From a checkpoint of a small mixture-of-experts model trained on Wikipedia.
Experts: 224 GELU neurons an expert, 3 picks a token, a softmax router.
Below are experts of layer 4 (counted from 0) of a mixture-of-experts language model. Rows are named router (the router's row for the expert), up (a neuron's input weights, with its number), down (a neuron's output weights, with its number) and show model dimensions 80-119. Each number is 200 + 40 x the weight over its row's rms, rounded and kept within 0 to 999.
After each expert's rows: a language model's description of what the expert responds to; "raises" lists some tokens whose logits its average output raises strongly, later layers aside. This comes from a sample of Wikipedia text that the model never trained on.

# expert 8
router,242,128,187,179,259,181,150,160,254,155,222,262,252,232,153,169,212,236,239,171,153,241,252,254,259,229,243,140,152,234,191,135,246,158,180,223,151,238,139,217
up0,280,268,295,218,221,164,208,249,165,114,180,181,149,187,216,196,169,205,218,228,216,289,189,228,203,145,170,118,150,246,252,205,160,215,207,229,217,187,203,176
down0,159,237,76,200,217,163,170,199,271,196,180,271,138,229,224,215,223,213,310,175,180,199,188,203,245,249,215,206,212,180,226,178,184,240,297,149,194,151,263,210
up1,123,311,292,192,181,212,255,180,191,142,175,170,188,116,189,225,144,249,237,194,135,192,147,193,109,196,170,240,232,170,187,170,175,170,194,201,196,55,127,199
down1,298,264,215,217,293,185,238,196,158,227,219,239,192,146,186,165,222,157,206,208,196,175,227,123,238,132,216,197,306,150,197,219,124,165,198,189,173,269,143,205
It responds to: Word-internal pieces in section headings, foreign titles and Tibetan script, plus coordinate table cells, such as Ch-ar-acteristics, Lat-ine, °W |.
raises: "cast", "in ", "lying", "ing them", "us ", "ated "

# expert 49
router,267,136,175,147,255,202,112,180,229,154,219,229,230,248,150,169,245,231,274,185,157,244,231,190,290,229,229,179,177,274,194,96,199,199,164,203,161,239,151,210
up0,167,224,254,182,266,222,130,188,192,190,213,191,237,173,193,188,161,264,224,203,162,232,174,124,241,220,184,264,235,200,244,213,215,260,174,264,170,185,259,177
down0,145,239,212,247,227,223,202,217,272,230,205,239,170,149,190,173,173,280,216,244,172,181,207,155,263,266,168,139,205,146,216,155,177,258,147,123,198,161,226,261
up1,187,157,287,231,244,238,203,203,217,177,229,221,198,215,204,200,187,188,237,184,189,243,188,131,197,225,184,208,185,274,179,199,159,198,191,165,246,169,163,218
down1,181,253,190,206,194,213,255,213,201,161,213,128,174,142,161,259,202,202,249,210,248,155,144,180,118,239,256,184,124,178,210,223,154,187,161,208,230,208,219,207
It responds to: Decimal points, colons and pipe separators after digits in climate tables, schedules and track lists, such as 27.6, 18:00, 11.
raises: "ğ", "sis", "th century.", " contribute", "wards", "eenth"

# expert 32
router,219,164,193,239,220,199,159,194,223,155,210,198,253,217,146,143,233,258,233,106,172,214,286,258,287,249,227,195,177,204,189,183,224,123,219,217,147,244,190,225
up0,237,200,146,248,250,200,153,249,217,283,150,134,228,204,190,270,153,230,146,170,260,225,206,135,170,203,235,220,208,110,251,222,303,268,172,166,265,185,181,150
down0,224,116,201,179,182,174,174,166,269,179,274,212,259,175,196,236,151,195,246,235,199,210,229,86,220,136,243,172,254,135,225,197,192,112,143,240,277,185,216,212
up1,181,183,190,138,190,235,248,211,276,213,180,173,241,98,143,244,132,179,210,177,214,184,244,192,300,232,242,176,188,191,258,182,200,196,267,167,241,133,263,244
down1,186,195,213,208,142,229,141,193,268,189,156,242,142,122,183,138,262,221,193,191,186,162,180,147,181,219,258,174,199,245,212,202,152,157,196,309,171,222,270,201
It responds to: Fragments inside compounds and foreign or rare words, especially hyphen pieces like -of, -s, o-, and names such as Har-sh-aran.
raises: "-", "ia", "-m", "ery", "?", "ed"

# expert 34
router,245,181,215,217,219,268,153,249,185,218,149,205,263,230,200,170,207,245,239,242,252,205,183,99,200,215,168,139,202,128,185,267,181,157,202,199,136,246,174,220
up0,208,249,203,264,208,193,226,186,221,282,269,278,169,159,231,206,195,179,154,227,160,209,177,209,199,230,195,192,232,163,273,204,222,247,213,242,227,169,162,160
down0,162,152,219,195,161,190,169,174,189,225,182,179,193,239,176,194,247,267,155,200,195,148,225,149,201,167,153,262,246,170,215,175,151,140,235,218,179,164,146,226
up1,208,192,175,201,169,204,203,190,161,312,201,196,170,176,198,137,226,168,244,165,103,303,168,192,180,208,112,187,213,111,190,274,163,185,193,153,202,221,231,210
down1,177,181,155,161,231,172,207,155,112,207,264,221,233,248,186,155,172,193,255,87,259,270,199,153,166,136,130,177,213,181,276,152,213,218,199,209,225,240,144,241
It responds to: Leading digit 1 or 2 of a four-digit year or number, after in, commas or table bars, such as 1970s, 2007, 2019.
raises: "oe", "rian", "den", "iment", "All", "amo"

# expert 0
router,228,141,178,195,236,177,148,175,266,151,228,277,245,244,142,176,237,257,227,148,149,236,240,239,249,228,258,177,168,230,224,120,228,170,183,230,146,237,127,231
up0,175,177,181,206,210,189,147,203,243,225,159,163,165,191,205,158,180,152,204,185,139,180,179,161,198,244,217,135,181,172,211,246,238,234,262,218,221,156,211,198
down0,167,204,218,230,243,195,173,172,245,260,247,220,218,134,187,81,170,176,114,160,237,255,239,258,189,232,187,130,186,203,142,206,214,137,233,184,244,154,190,229
up1,216,190,135,177,239,176,181,194,120,252,172,197,201,189,212,154,193,270,193,215,254,229,220,309,193,242,181,252,264,225,184,261,184,265,214,236,180,123,226,147
down1,209,233,184,199,208,188,193,208,156,239,279,120,175,185,192,166,201,195,139,202,167,125,191,186,226,226,228,229,202,222,247,144,265,188,239,245,174,121,208,230
It responds to: Word-final pieces and suffixes finishing a word, plus verb phrases like was built, named, found in; also CJK byte fragments.
raises: "atics", "had", "ophyll", " et al.", " science", "s ==="

# expert 62
router,162,267,95,208,142,186,146,220,221,161,205,209,208,137,156,224,208,181,156,232,289,197,142,173,123,178,173,253,179,213,143,189,228,194,246,174,184,246,158,197
up0,193,186,199,192,132,167,220,154,233,226,237,239,209,229,172,158,231,138,242,140,169,164,202,213,214,180,182,265,191,241,235,219,206,210,201,88,240,251,242,231
down0,195,104,243,220,208,268,244,216,179,182,199,226,206,163,151,235,249,221,131,282,171,212,210,180,184,174,215,202,175,157,245,178,216,203,177,265,149,169,180,167
up1,163,153,183,240,243,184,154,150,230,187,155,230,215,236,253,204,204,239,206,178,252,187,227,273,207,204,219,176,195,239,216,229,247,227,210,217,199,168,191,196
down1,259,240,210,210,155,182,178,215,179,233,197,180,210,111,162,232,208,165,162,218,125,196,181,205,296,254,205,171,162,127,211,161,230,167,134,185,225,264,230,174
It responds to: Function words like in the, of the, with, by, is an, 's joining phrases in running prose, such as worked with the.
raises: "\n", "\n\n", "ation: ", ": ", " y"

# expert 27
router,195,159,161,260,277,202,202,258,237,168,177,199,191,222,188,168,179,216,198,244,214,132,246,250,210,168,225,284,235,202,162,216,123,140,170,218,133,188,179,173
up0,205,295,169,248,190,156,191,184,218,183,207,229,173,182,204,264,169,198,163,248,156,168,195,164,237,174,186,171,216,128,219,190,224,251,242,251,209,228,201,238
down0,230,110,171,204,274,163,176,221,203,210,292,254,116,257,157,263,148,208,127,179,199,173,238,199,186,210,164,157,162,268,258,197,180,239,254,172,215,210,253,152
up1,234,200,208,200,195,220,125,188,209,169,197,233,210,157,235,210,203,257,188,176,207,206,183,148,263,180,110,199,203,226,237,207,237,237,174,163,272,247,191,192
down1,163,291,178,169,195,85,130,222,218,207,166,182,132,174,251,193,203,146,146,279,242,150,219,147,207,187,187,217,167,210,198,223,249,195,137,187,132,189,184,168
It responds to: Short consonant-vowel pieces inside surnames and rare words, usually right after a capital letter, such as Fl-ourn-oy, Per-ret, B-ör-se.
raises: "====", "\n\n", "t", ","

# expert 37
router,266,174,228,170,242,260,200,246,212,125,217,148,139,230,193,170,255,255,186,178,245,245,260,239,236,192,177,220,137,261,198,248,255,227,154,253,179,217,141,166
up0,209,293,227,195,210,223,220,144,130,182,193,176,196,200,150,191,250,116,169,218,156,180,161,299,125,324,213,151,204,220,235,164,206,227,219,200,126,278,191,194
down0,243,228,190,172,160,243,233,225,141,242,256,230,182,164,99,167,120,89,195,205,213,196,144,203,179,247,224,161,279,237,185,143,220,192,154,206,97,224,127,185
up1,166,140,120,203,186,133,267,204,213,168,229,204,168,153,127,149,148,157,219,246,136,166,216,189,141,258,155,138,221,158,203,233,119,234,215,216,186,203,237,225
down1,269,197,260,142,203,233,219,186,133,224,216,189,247,276,217,168,204,184,187,203,153,262,236,165,294,192,182,208,234,184,221,165,240,202,155,122,203,288,161,170
It responds to: One- and two-digit numbers in sports league tables, score lines and statistics cells, such as 0, 11, 18, 25.
raises: "'", "os", "man", "od", "ph", "odes"

# expert 35
router,242,166,182,154,238,175,111,179,254,137,228,258,240,248,158,139,220,219,224,159,134,237,223,252,248,218,245,168,162,230,211,142,206,188,186,200,169,241,138,241
up0,122,250,289,242,174,242,274,194,152,184,252,156,196,99,263,169,203,229,219,227,135,201,133,110,199,191,175,221,158,209,211,209,211,177,206,157,202,133,204,199
down0,127,230,196,197,238,193,137,187,169,211,206,178,164,178,192,166,224,230,190,227,198,216,246,201,218,173,184,244,174,236,198,195,226,149,192,284,203,201,241,262
up1,234,114,174,165,242,282,220,202,219,212,186,185,195,107,178,128,191,140,168,244,199,172,228,230,232,265,182,124,138,178,175,186,203,233,225,217,197,161,224,237
down1,148,240,210,152,187,199,189,173,107,264,204,191,229,273,203,158,212,240,188,143,191,169,222,217,191,232,153,159,158,173,201,164,279,166,288,268,195,222,198,182
It responds to: Short codes and pieces followed by a space, like CG 27 and Kuga 2, plus the and closing parentheses in citations.
raises: "     -", "ware", "worth", "- U"

# expert 3
router,227,160,193,215,239,167,144,163,265,168,208,276,244,244,123,175,247,244,198,141,193,252,222,238,238,220,240,171,158,228,225,148,224,200,168,201,177,267,154,235
up0,230,213,223,204,139,229,206,137,201,173,162,209,206,147,195,215,191,202,165,218,144,229,185,151,206,217,279,223,164,192,195,174,206,208,151,206,212,149,231,181
down0,197,220,169,263,210,170,214,187,140,204,157,234,252,224,215,205,140,229,218,210,181,238,230,212,144,206,249,163,147,224,251,152,148,274,224,224,245,241,274,226
up1,154,224,220,179,177,248,218,187,272,229,156,223,164,228,250,194,193,263,169,215,236,200,209,252,118,191,235,202,220,176,166,271,111,215,199,201,218,185,244,141
down1,206,196,273,272,178,222,174,225,231,170,221,174,203,241,269,204,162,228,173,151,210,200,209,185,233,254,162,211,189,175,170,157,246,214,89,233,204,182,226,204
It responds to: Decimal points and pipe separators in statistics tables, like 3.86, 31.19%, | $55,450, plus occasional articles a, The, of.
raises: "iya", "ia.", "ia | ", "ibility", "ia and", " practice"

# expert 25
router,211,132,175,212,209,135,159,254,210,113,208,189,224,180,211,212,197,175,198,151,240,150,310,243,265,226,195,218,253,185,173,172,155,112,206,172,197,150,150,271
up0,241,211,259,172,250,186,223,210,239,341,135,133,186,138,241,133,226,213,187,257,240,197,212,254,206,179,169,171,158,245,138,171,157,192,189,193,201,196,161,205
down0,246,176,209,190,195,190,241,205,166,215,222,174,232,166,241,237,182,209,233,212,191,179,206,233,241,193,194,232,265,159,259,49,115,125,259,155,169,254,137,118
up1,173,198,184,161,184,194,182,241,277,226,204,183,240,249,234,166,218,143,164,140,162,231,150,186,240,143,235,246,186,270,242,206,244,236,203,145,253,138,175,238
down1,177,93,168,195,218,160,165,210,217,139,126,139,154,210,235,162,148,234,177,201,210,164,212,131,164,241,134,147,244,154,215,176,222,154,208,146,195,272,203,238
It responds to: Inner pieces of foreign or uncommon words and names split into fragments, such as kr in Nkrumah, ioc in Dioceses, õ, j.
raises: "| Team", " has also", " and The", " of the Year", "ics and", " Rod"

# expert 17
router,189,127,136,200,291,165,201,176,320,162,264,267,288,234,200,250,209,248,222,212,173,212,214,209,208,192,217,173,215,194,193,152,208,177,133,224,208,208,134,280
up0,250,262,235,272,210,181,189,193,122,225,220,201,135,164,204,229,138,227,96,179,184,212,213,213,266,193,215,218,192,193,141,339,196,196,200,178,185,188,216,134
down0,195,174,191,239,231,211,196,207,107,205,182,211,219,125,214,209,171,215,179,221,275,187,271,240,217,140,263,196,264,215,209,237,221,224,100,209,271,213,152,184
up1,268,248,241,254,260,199,268,256,218,280,207,232,211,208,196,214,255,163,236,204,222,193,226,232,192,160,198,225,234,133,254,220,191,214,221,157,251,212,128,198
down1,229,255,168,207,237,226,155,191,213,177,151,132,231,130,213,199,180,198,227,227,212,188,172,264,134,223,238,197,172,203,262,110,228,178,316,252,163,160,196,197
It responds to: Short vowel-heavy pieces inside transliterated non-English names, especially Iranian village titles and Indian names, such as Ham(adan), K(uh), Sreek(umar).
raises: "\").", "inch", ", Le"

# expert 22
router,237,144,175,192,242,175,134,190,256,170,216,269,248,247,146,173,243,222,244,138,147,240,215,215,236,213,237,151,167,242,181,125,204,195,191,208,175,249,152,222
up0,224,200,188,146,150,205,223,194,198,309,168,149,209,209,230,193,237,173,152,190,161,155,205,156,167,290,220,257,163,216,162,251,167,199,190,196,147,198,208,195
down0,174,248,171,206,233,166,168,215,220,211,202,219,191,304,200,225,230,156,239,155,94,202,244,204,161,246,163,191,160,199,194,189,184,157,183,169,128,152,222,215
up1,119,246,162,220,234,196,110,247,167,267,212,221,189,212,228,234,143,202,189,142,180,156,177,261,192,252,167,125,201,209,226,247,148,163,194,170,176,182,251,275
down1,157,282,193,231,173,200,229,115,253,170,252,239,191,100,161,202,241,111,217,229,245,230,152,211,167,171,196,214,192,205,165,210,183,144,209,107,270,178,199,183
It responds to: Multi-digit numbers in tables and citations (132, 70, 645) and words just after colons in titles, like ": The".
raises: " ID: ", "ming", "ctions", " Delhi"